Experts of a small language model.
Size: 9 layers, width 256, vocabulary 32768.
Experts: 96 experts in each of 7 layers, 64 SwiGLU neurons an expert, 4 picks a token, a shared expert of 256 neurons.
Training: a variant of Adam for the experts, 5559 steps.
Below are experts of layer 3 (counted from 0) of a mixture-of-experts language model. Rows are named router (the router's row for the expert), gate (a neuron's input weights, with its number), up (a neuron's input weights, with its number) and show model dimensions 0-255. Each number is 128 + 32 x the weight over its row's rms, rounded and kept within 0 to 255. Numbers have three digits each.
After each expert's rows: "mostly gets" lists some tokens that are sent to it at least half of the time; "gets" lists some tokens that make up at least twice as much of what it gets as of all text. This comes from a sample of Wikipedia text that the model never trained on. Tokens count by the router's weight.

# expert 38
router:066150167125108114088118146107162128131148150120107132118144107225059121133173158067132174100083081122153151137100138152152088102110166122096157127117124084123117131119136115121137154077160108128119138147120108132135165142097119068072081130145113096131103092119096167131138203085129104124116113130095165100070165139147165098150065140131093139131148150138113155171199120134066062141108090168104117120090163121113101121094158047122122177165190094143077157066180149138180132107186131161109148156132142188147099104088149118149127174132128067176170141087215083056122107120163189205159086178128084090107120172116121109093063196109120098097110114173154148133102143131176147097087116140101153141140145171140103124150105110138137129125136149115120173132133166070157180136155144
gate1:106122121069180140159141112152087138141112103117126124150044162155170146170068106179098122234146175107156124109121211136136146122173083109144122129065125155088039201063146154152114150125186080164146129117132162125083128073110129156122097119142104140126171128134153127179185133199123142144149118131150160114140102069103126126112149167116085155115114124093145130098164115103134135071096100106221128113116123180126209176142132106073175144137103141158110114158106130113130148128164096122162153082123121108128107189098133163103125136121158057063118200124084128122146160146130113132090131137143111125127083126171136184144134137189126099168110106090067130210117155098108097130113134087153133079117145109085142170155116117134157203134126105092106078171094119140135123100115161
up1:135121114113159183099151091131099160161178157139082168083160132144109098142144186111111171187155151144100145115088142191198054070136088103092137142163150079098109092053114098178132120099176119121093133134108171121156149129071127144109072094127076075127123101075062180145121132109114095195148074087081126124122119143180110087138108111169153155177163153153143151145190126154098111163129121082115105110037146116078182099111136098116152121083154152182077175108151139114125084155174131156117131116149132158145099107133156092117137151137138123059146155091119136120153049088142112187097082141168116072085121176167143143137114152090114120121148103123071090088075110123121116094079115101132088106061126108147140132086151172158136146166149108070127105183129134121160142103126141
mostly gets: " Ref", " central", " civil", " master", " Sir", " prominent"
gets: "1", " on", " out", "0", " at", "'s"

# expert 62
router:167129168145109121136129074110192157122092093154145101174122178192096085108110165134115115113124085158152148163144176139091118119099121132156139161124143102129106158137080092163077141108154108125158163141151072128100130196114083108104141164103138130143112093146093093145158139135180141094099153114104124159118122093154129126187123138116121164137141146079076185151110169141071090112129137141127067056075177148144147176157147082115166156195133149074116129108103103108079094122082104147164150113213125116145136155117193109128121173182133133118101076183139144080158167160092121149132093172191165157121174153111155106080135122108111102067078093188149120151107164157164090116154130151073101130102165078085155106176083105183135131131166090120168097164138155091050196168116076
gate0:130110131138190103112194166130089106102130096101090185168145099138087119096105134120185101081105141106146155103154113199104121145145153144131123072156108132156129113180104041103102142153186128152169147123196123095140106144149109092156079090071125129121130116167212069131135114149145061136108111123094132063164184104154085114196121130142163065129102164218108123110164115159130099106140072061057134140167129164178142107108123175171098121167127079151111159121151162153142084091121151109106088154128137182122173146174076093169094136095049155161110117102156137163071145143091129109148176145108133151187147121154109162103091104152142122134101042137124120156137145162138132142187091129151155113073115123091161144177150168146117091119152159121147134158110109109100138156154136
up0:118071087109097152150072100106173159128139083148136102098137151143125098161141067142137132180183100127043154126057132102084143115091158136093126100151112148079066114158157075166148120157103145085122122096150145153216147097091141134115141143174126103068123136111116145122113180055121125132125126109093093131090166192115137127128106105120162141137141174110113118132158131132150179164164123190144166164141117069127165041092108101087115092163138133144166138115131163161095145095131124079147092106131087150117108167190157063101153143129119089116186175134076138099120091133099100178160088087076153131082150078056140097134105124167126126107140167204187099129179100170150099117143132095161135112176137170161173105137129181185150146158160163174128164110127117150155063152149115
mostly gets: " Communist", " economic", " crime", " Airport", " Kar", " human"
gets: " the", " The", "57", " P", "55", "56"

# expert 4
router:143134181119131111136111069143191158128091096143114106157117186174112078105123162106119107098121068142132160159166163164083116134122118117163143164090148111126108148128083088163077109112173108140134147155134084146086123166111089117093111166124131129142115041151083095145134150125202148097111146122102150157104129080130122102166118136134093149159127164080068154133111159129076095094130143170161075066083186144155121148149155097126167148176117151099124128102119118089070109112071107137179143127193152091145143139098192077100099172194115132111107084174121143091161178123087110163132117153170174170118165154100169094071121131090096086089071099180154113146130152153149078116151130136081096126121155091077139114172065107135153144152160084130178110181127152084064192164147058
gate1:146076067067102147099148087124159146173162070101088125166128095121175174060133122181102129098166113122035118129107144083136112144129133124175060183121108124069136114165134158123122112132135115078124023106182060103129081164093066165146112168152115128096122150110132081125147131085109104102109132178187090121103141103103131180157120095126082156130141120131138132133141131121071124088145135130064115156141161119106108125125126103140103174123165121072154052178151121139146127083159103154121076177134160147080117132100139112178087140089126090183112148107066148120135168105092101148168129143108079064186131123103073159172093129151094158127121094104090125150163144126134149078168073159178127134131153108096161135113120156142130143089089115120100087174095136139174197119081174
up1:163108136071136076181081129130146120119170142077122129139078114168192107167092101127096093135132106180117176172078137151151105093053107115150101125169186086068147147127138227102122151119127107129100167130119104146086162124090060137139089186144065097075102147132105095171195127116120132123115087126169165113099077153119133106125152093107132136109060093088141120093116111178145091092105156101146094130106091134083184131128124112163084115104089135138145117186203101086183092123140130138128099128155138098091149145095153112185137119165087101167143088160078132102199128118143037132186146172111090129098144115056124102147112151110132079150117116090117088176136078183152148100125143125146117097139069106161104164171165140141145117121125148124074091118097171090124090147138151
mostly gets: " Sch", " Billboard", " Fre", " Ple", " Sn", " you"
gets: " ", " to", " |", "10", "24", ")"

# expert 12
router:171144150103120157118160109131148128083098128177093146108156106098065167062150153109125092179097194105122122129083143164131137096135067159086079115126094086114162121162120131146120097125118146097096120141119109173124155159105095110116149141128169107181115117119090124102184155141166076080169149121158163096119113102166201133148113140128135054128150130150119108206123162166106085162158071116143151138139139165154063214117166089159161143150179148093126161167122130182081156106180122171154179127137152184121135135056170089137122075122144161154114061102177117115092134117188173153140094130163114124111113104081199156193087129078145180100122137167181167084118096141171167116162095126143125096092163079160123101103176133174135095150101166114147146160184141077143122154131106
gate0:100168126062152129108082177159122154193118190120118082104194126116140083150136118094170154114051149117143116144075129101086149102113146083147140096170181144143073165087107128129127130112126191145060149116080211142175135194123102131155104131149138118149159151147141050106162095053138108081155117118200120117132158144128085162143027159141117160086134140135097134121153151103099143079148132158108139157157140139161111117083151150149113090138126125143150079109127144174076175139134152138079133163146172178129125099108140100182131139096162149152134121128139096166187136107142138167138045173144096128099110124161120068120119106099082187096158174093124128152127112120190154106149087090117167118141085127129076145119159132141144100095026106145110179119082145134117152170176108
up0:070127116150185169151110096149094097092144108138134087094118139095139095159122116181084118141123158113137086166091138081096154105163144117188170123084161164098192069137127117128046106103108175159119108177167162128088130146146097154109120178146149083144125177105149125150146082090107148138164108102182111191138148089078077130117152205101183149110064140142128204139074107163101177090146170155150119118186095113176151117153119157144102118079059158136105152160085157073115186116060104081096121139119114092105135132103133089155137145121110166134166077129090162163112082135158161088132169057130171088113144166165127165111147073116152128172103186093136115068182108113084087160150143126138120140175158111104091162077149138121157146141112087147104103127100122167099142149104105
mostly gets: "0", " Henry", " own", "aged", " le", " Pet"
gets: "0", "1", "th", "os", "aged", "as"

# expert 45
router:143134167127138111135111082131190156143103090133114099151105189176110073116133146109113113095123067147127174150169150163075111127122110118156141157089147115133122145130082081168075133101168103129143158163142079154098127168099084104108108168120136133158106049155085094157132152120166152096112142120097144162108119076130126104181116134142104150156126171085066145129131155130078096107137147171163074054086191121147115149155164090131173146180116151094111138098109123095071106105083098140177134131198151087153163136091178075099112176175108118122097089179126132095162179134088128160129126162164174166121157152108150090067134120095096093102063093182151131148127146137150088128155122134070097120131159090095138102168062084139159153153154080148189120184112155084070198165154064
gate1:098111183081132104100130129135070113122108167201164141098115077118114134131148089112158201139129117173120121117136069094151112109130129114062092156134134138139137131110140093167118092164086177110154135152120133156126132144109166123130138127121111147103134118023192189132064101133112172119129094030156160163132143094150111125118122133107103140110152138116088063128111112189115115130155125105106098112072142106127150115058146136094115106111131145155154161141134089140146174144117151152121113185126174083127056126231100139131077182100108123086111142140110138177204149107110114098093086121150184147191087122158167133171190127177112166133128090120133085104168181124008134170132160108114149129072163109147150126105119125153119145147119085160133103082144121161054097098084119
up1:098126151097103149075134107129082086073115110138136137134067144127146185122154165140153161098132135107212145140113136120100120130111065121089093125162127081133136100162139061156141110174121179135168199159155160133130157104149136128145145118141164154163192125072143115134115134144145162119132092113051142152130151049126132126117094145054099140119087110107102211095054115133125130115100155081139119103091171099178149147138155201083145099119113079105062121133149145162116177125086125170121146154079086092105116132191096143095131156127099167024127163124182096175119114093124084117047121217092135130075089194103147100119155141170144123153154132152112116120133132171062147118149163142108084179120169157165144124120107058074107137129161125107117131112128108117113098121145107
mostly gets: " Kat", " Chevrolet", " Fre", " chemical", " significantly", " Kevin"
gets: "20", "2", "19", " on", "3", " to"

# expert 0
router:150140174118143114136100086125185152135095088138104108149123199169113076113136167107103114088125074145120172169173166157069116144120125113145136163088146114134121152135080078163074145115161116129129141170132071152094127156101087109090105163140136132154106047148087100170132148124204154095115143124097142145102119067139133095153118121127110141161122168082067146128124155122065103100127139163172079047070189135145134155147147096126170145182118146107106130103124112085082105104074096134160131126197166093148145148083158085106109172181100126116106083167121133098164176130088129165129105171179171169108175153102164093067129110099093081121071102172161134145130133142159089112166135146076098109115167087093156108167065102130158150151151084136176127168125155086059189168134076
gate0:106104114086127166119117140117148156087141106120081131120161094071118117137148128161138170124116125143194088167094137140148111130160110136099107123103150185129076127209115137077107124138079207149143189103139173123087152097108156147055164177182113134185111146120124160093110131072143146151091153121097122132151143148166140130122110100165154135102076117137157100094152071149164132191080083206140150155131091120127129184131158111122125113130112132162163126099161125145069107122152095200107146122111105109163115121118108186173133106127207140216171179067133049092111116135193158138127135075065074087113101066120157116124100130136123106116153161109109135157112125128069098075146069164101157172142090128065122148081169111099103117192157114126079082111164086121099123118096111
up0:128121162107125099173125133111171167113188092042130103161160129132045098181104137191130077108080173078092177156106128148128144152144144131178142100109110126189138078115145128120058096113176157113161168108147138091106106056069120148153068148104084069055111105104118150091111070094115192068065125157134192162186182124206118130127103118098081147113127168169079091132078069147113090117118115170157106166144110126164103120119119127143171156097113158108101048152190115125062105060115143128132094108194139145123117122112149125155131133103148111141118084140127123133148185114140120103130161094106101183121147084093140160161091097124126100154105172090185129142120145119076135100134090109108145089145101108118110097159136105145155137149075134101108079121119151098116127120155114
mostly gets: " too", " Detroit", " November", " Tim", " Johnson", " Indianapolis"
gets: " the", " ", "19", " |\n", "20", " an"

# expert 13
router:166117095193114078082183117132118149108143140097133094133112135101050160174110162185113080115127153072176119169076095159107117127100121083164149119105191108078164114098121159172127110091186097195104113148130147129110153116087111079142184161091105122053154097123154102159176143162125119126119122120131163094084137127119145164099086139086095093180121121176140099100117088153130187099125200116160134131141066133156109038143142119157171146165127111110072095190144085069159075142058111110098150085149102165159052116125101106133103097120131111154145080129151110170152178158121122097144130152133192095097124135095061116059105149120166110207123170130117120136107107134141119153149095129093094130107168140101123133163140138103120119135093126095065084179070131156139151119165143
gate8:143075164104056097087140133081115125175144177154142173174206176108116152081142141170089094116107091048147122175136098109065125144173083103109147160124119112089146135096140168141105079110130094179119080172129131104120150130105118119108139122130117122137095139088108135194096144203125162131160123088115093191138115054145104130150127116077089159116072142130120157170128161184116147138161158143121175164112121091168101063103101086105178134084159165035185154154067128120170110084132126105106155049126108138072108160108109132138132105162153118186106122128111098140136088086129086062121180138105160156194147151101117087144136148129110127142146060148087172152120137136150162160127141108090123095136157150070120058175118171089132159137137122105097130175115149146146116127122185
up8:083083063096065140107130096101118106145109123088098126148173151102115105136101137076150130146152125148121127162142176111139147156093138169137147179152127167135151187134150166194173139155066082167123104120204144110076168134094121170139094145088088124123071147128142099120151159190112134072167175094102156204141088083076150051113141108179142158078192126122092094123106099137067207175124121101148172107154122140161158148126133123095110155136114090152117107132146153105162126181109054102128135157193141067075111121154101127114124161128068073128084073126167137119085151176156111135131110113126093177185129119113118156139120149156186150143089085149111114106128132149126113185153152146121071085133124199137143108141117134188100148145095128162094170158092155115161079145119189
mostly gets: "″N", " took", " living", " take", " working", " taken"
gets: "|", ":", "″N", " made", " took", " played"

# expert 55
router:179083150128095135147094134151179138108178124150078098173139168194170121140137112114031074074136133190130135135231112170178116144169165133088099133134173137147073124206083153145161081171127102137185185096212092124123143124068095166098114116099122157135080124074137115161094119093160140162126140136096145147074115159161171070147129152122110138164181139093122156136130079083097089124138118107173094164078188106109131145173178099106150111083124161170167136085116095135156125215130093147166141153136132157108125182130174118100099122185098102147111071121121127104160139161110107109098130135175159139195118145122127161123145175144139086129132108103163165097171144149135105158148140127144170093144092105149134172130091149120174119123168111126124149075142144112103121125200116
gate1:176112124097081165121199099079185121163135083149143081110141110107145163112136170121117107096126127182183136166114075105141102107182094092129078183120166084073148088145107193139137115102119139138095134174184135048156116089100098134143081161141088159108088133166163168137209133091141131182161123148134095137096070135104129083077115144083146169118123116164140072099103083074143137122133123136177116127165100137111151100082107179156146131132065149138145188117136111139143092193066151100158095067158068127140189143132082173125115146094095116118155123096084130121176131163138116148092132125107141111040103154190156159143115106124142090137090139087098139102096116078190189129081123131139159122178088115113125140086108135179129130104140139128136191117092100153095151125115067
up1:119104182102158153157116155093149129132121209124132104172133150129119133105138055117102115125125150094124116119107134135114074077074055140090081101119164149146143117078102071148117106114123085102179123146134116157054172123115136178147155142171129086168175125097164096123115153167130108106156093084178198121152184133104152119152117142108106133112127146169071199185158148146092088100162156029091113131097104159223086097166130107105135112112113095082124083135124074124119086101139150095123139161114076118134111127114158136091111138170067111081170127128191151204130124164133124101088097139050157158127156082124145090178105137085093129132106166165126175108178152169147102096148128151111127086101139100119080160114148081094082083100123136090143057104152103098134161169141121
mostly gets: " his", " His", " European", " very", " its", " Southern"
gets: " his", " its", " her", " their", " new", " other"